Weights of a small mixture-of-experts language model, trained from scratch on English Wikipedia: a variant of Muon for the experts, 4548 steps.
Below are experts of layer 8 (counted from 0) of a mixture-of-experts language model. Rows are named router (the router's row for the expert), gate (a neuron's input weights, with its number), up (a neuron's input weights, with its number) and show model dimensions 80-159. Each number is 50 + 10 x the weight over its row's rms, rounded and kept within 0 to 99.
Before each expert's rows: "mostly gets" lists some tokens that are sent to it at least half of the time. This comes from a sample of Wikipedia text that the model never trained on.

# expert 29
mostly gets: " Coordinates", "----", "Career", "|---|---|---|", "Scientific", " Ref"
router:53 48 41 65 59 67 63 49 53 55 51 47 51 42 50 52 57 63 65 47 59 41 37 51 59 57 49 51 60 22 50 39 58 51 49 52 41 55 61 63 44 52 35 44 42 54 56 66 52 58 65 46 32 39 54 32 40 20 60 66 61 47 51 47 40 52 48 58 29 49 48 52 59 50 51 46 42 51 28 47
gate0:55 45 31 53 59 70 55 40 50 46 55 62 70 42 40 62 58 48 57 53 44 54 49 37 55 68 43 58 49 34 38 53 47 43 53 43 64 36 68 47 60 46 59 42 33 45 52 58 43 62 58 71 57 36 59 39 56 35 65 54 56 42 51 34 38 71 35 62 50 64 56 68 65 54 54 48 56 62 46 60
up0:43 49 59 58 53 57 40 43 74 35 63 62 49 46 54 54 49 60 50 46 59 37 40 46 42 45 48 53 41 53 52 55 63 61 56 63 37 51 64 65 39 46 47 44 30 59 58 55 34 50 48 47 43 24 61 47 64 33 44 55 69 62 53 36 49 59 59 49 31 32 47 67 44 46 56 39 55 63 49 57
gate1:58 47 47 49 53 52 63 44 34 35 55 45 56 51 33 47 40 53 52 38 52 47 34 33 49 44 69 41 48 54 54 36 54 55 61 44 32 37 46 54 51 49 63 53 45 55 56 47 53 42 53 45 38 49 51 31 55 40 66 39 65 39 48 56 43 52 62 34 60 37 32 58 61 43 45 53 50 63 42 56
up1:35 35 29 64 58 51 52 56 41 45 39 42 65 41 65 58 60 58 53 69 33 35 43 53 50 46 53 50 56 49 47 74 43 42 44 78 72 56 51 41 57 54 61 36 50 54 39 48 49 52 55 47 34 52 46 56 27 46 36 42 52 48 32 59 63 51 40 56 43 60 68 45 42 61 54 37 48 55 42 44

# expert 19
mostly gets: " b", " c", " r", " h", " g", " San"
router:60 55 57 66 56 59 62 52 67 40 46 56 54 64 53 37 43 61 54 65 42 40 47 61 40 53 48 66 68 40 67 38 67 50 58 55 50 53 57 61 53 54 45 55 48 27 42 51 67 42 62 41 41 48 33 47 50 40 38 67 55 46 51 67 58 33 48 53 40 51 49 55 46 48 51 57 39 77 36 34
gate0:32 54 52 48 52 51 61 42 66 29 34 52 43 41 57 36 57 51 53 51 35 53 59 64 38 52 47 44 34 47 44 55 56 44 65 62 68 60 60 48 50 54 45 64 41 52 47 37 38 55 49 54 58 64 47 63 50 60 39 40 49 49 47 66 51 28 59 54 40 56 53 49 50 51 65 54 35 37 47 46
up0:73 26 66 46 44 38 51 63 61 56 50 58 55 59 38 60 64 42 37 53 46 50 55 47 53 59 44 72 68 78 56 54 49 46 43 43 50 52 42 37 48 38 50 46 58 59 51 64 45 43 54 41 60 40 58 26 60 42 47 56 52 55 69 43 59 62 43 56 44 63 46 47 56 44 48 32 76 54 56 68
gate1:43 39 55 46 58 46 80 71 46 58 38 54 48 66 51 42 51 48 41 43 49 54 53 49 36 48 69 51 55 54 53 53 67 63 22 42 68 35 45 54 35 51 45 59 58 40 60 45 46 37 40 28 56 41 38 54 54 44 35 31 53 59 48 48 54 53 54 51 44 41 45 49 46 45 47 48 55 70 49 41
up1:47 37 47 55 76 53 66 70 56 55 39 57 52 58 26 45 61 44 47 53 65 48 64 48 42 54 51 37 50 52 55 57 55 63 47 62 51 47 64 62 48 44 37 65 33 63 33 45 40 57 58 46 47 41 41 35 80 36 40 47 56 56 53 30 43 59 56 31 45 48 46 47 72 49 44 38 49 60 55 45

# expert 3
mostly gets: "k", "j", " =", " Best", " sh", "h"
router:53 29 44 65 45 50 75 63 53 36 46 46 52 56 50 52 28 63 56 51 51 44 37 67 43 40 56 54 63 49 66 42 54 54 41 50 42 44 52 68 80 51 49 63 45 45 58 52 51 55 68 29 38 35 34 56 41 52 46 56 51 32 43 64 53 45 64 37 47 53 53 40 43 50 58 79 47 78 44 25
gate0:36 47 52 62 54 28 55 49 68 43 40 51 44 41 44 45 57 48 61 39 30 74 36 53 44 57 60 76 69 47 50 62 67 54 51 37 44 61 40 59 51 52 53 59 54 39 50 61 37 46 36 49 39 48 50 62 55 36 60 45 66 64 35 57 46 36 59 79 50 46 64 52 50 53 61 67 35 47 46 27
up0:44 55 51 59 60 51 46 53 53 56 49 59 42 48 44 72 50 53 60 50 40 59 54 56 44 53 64 47 45 35 51 56 61 57 43 50 43 43 50 62 39 41 36 72 49 54 66 47 59 51 62 61 48 51 42 55 55 47 64 42 70 53 48 45 59 41 44 41 56 52 55 29 46 54 58 51 63 53 58 60
gate1:54 47 56 60 53 56 58 46 41 55 58 52 47 41 36 46 52 50 54 68 46 39 46 74 51 77 67 55 54 42 54 51 54 40 51 45 47 59 34 67 58 61 71 52 51 51 50 49 64 46 30 44 58 46 52 56 43 53 38 56 47 45 50 65 57 51 62 44 48 71 36 41 46 47 58 53 51 61 42 53
up1:32 25 63 39 55 48 46 54 56 49 41 53 48 57 37 60 42 37 31 44 44 49 62 45 47 34 62 51 43 46 71 56 54 52 53 58 48 53 55 44 44 52 47 46 46 49 62 44 37 48 76 52 39 39 52 41 64 42 62 57 50 52 47 53 42 50 61 36 53 66 60 46 52 57 38 55 51 46 53 62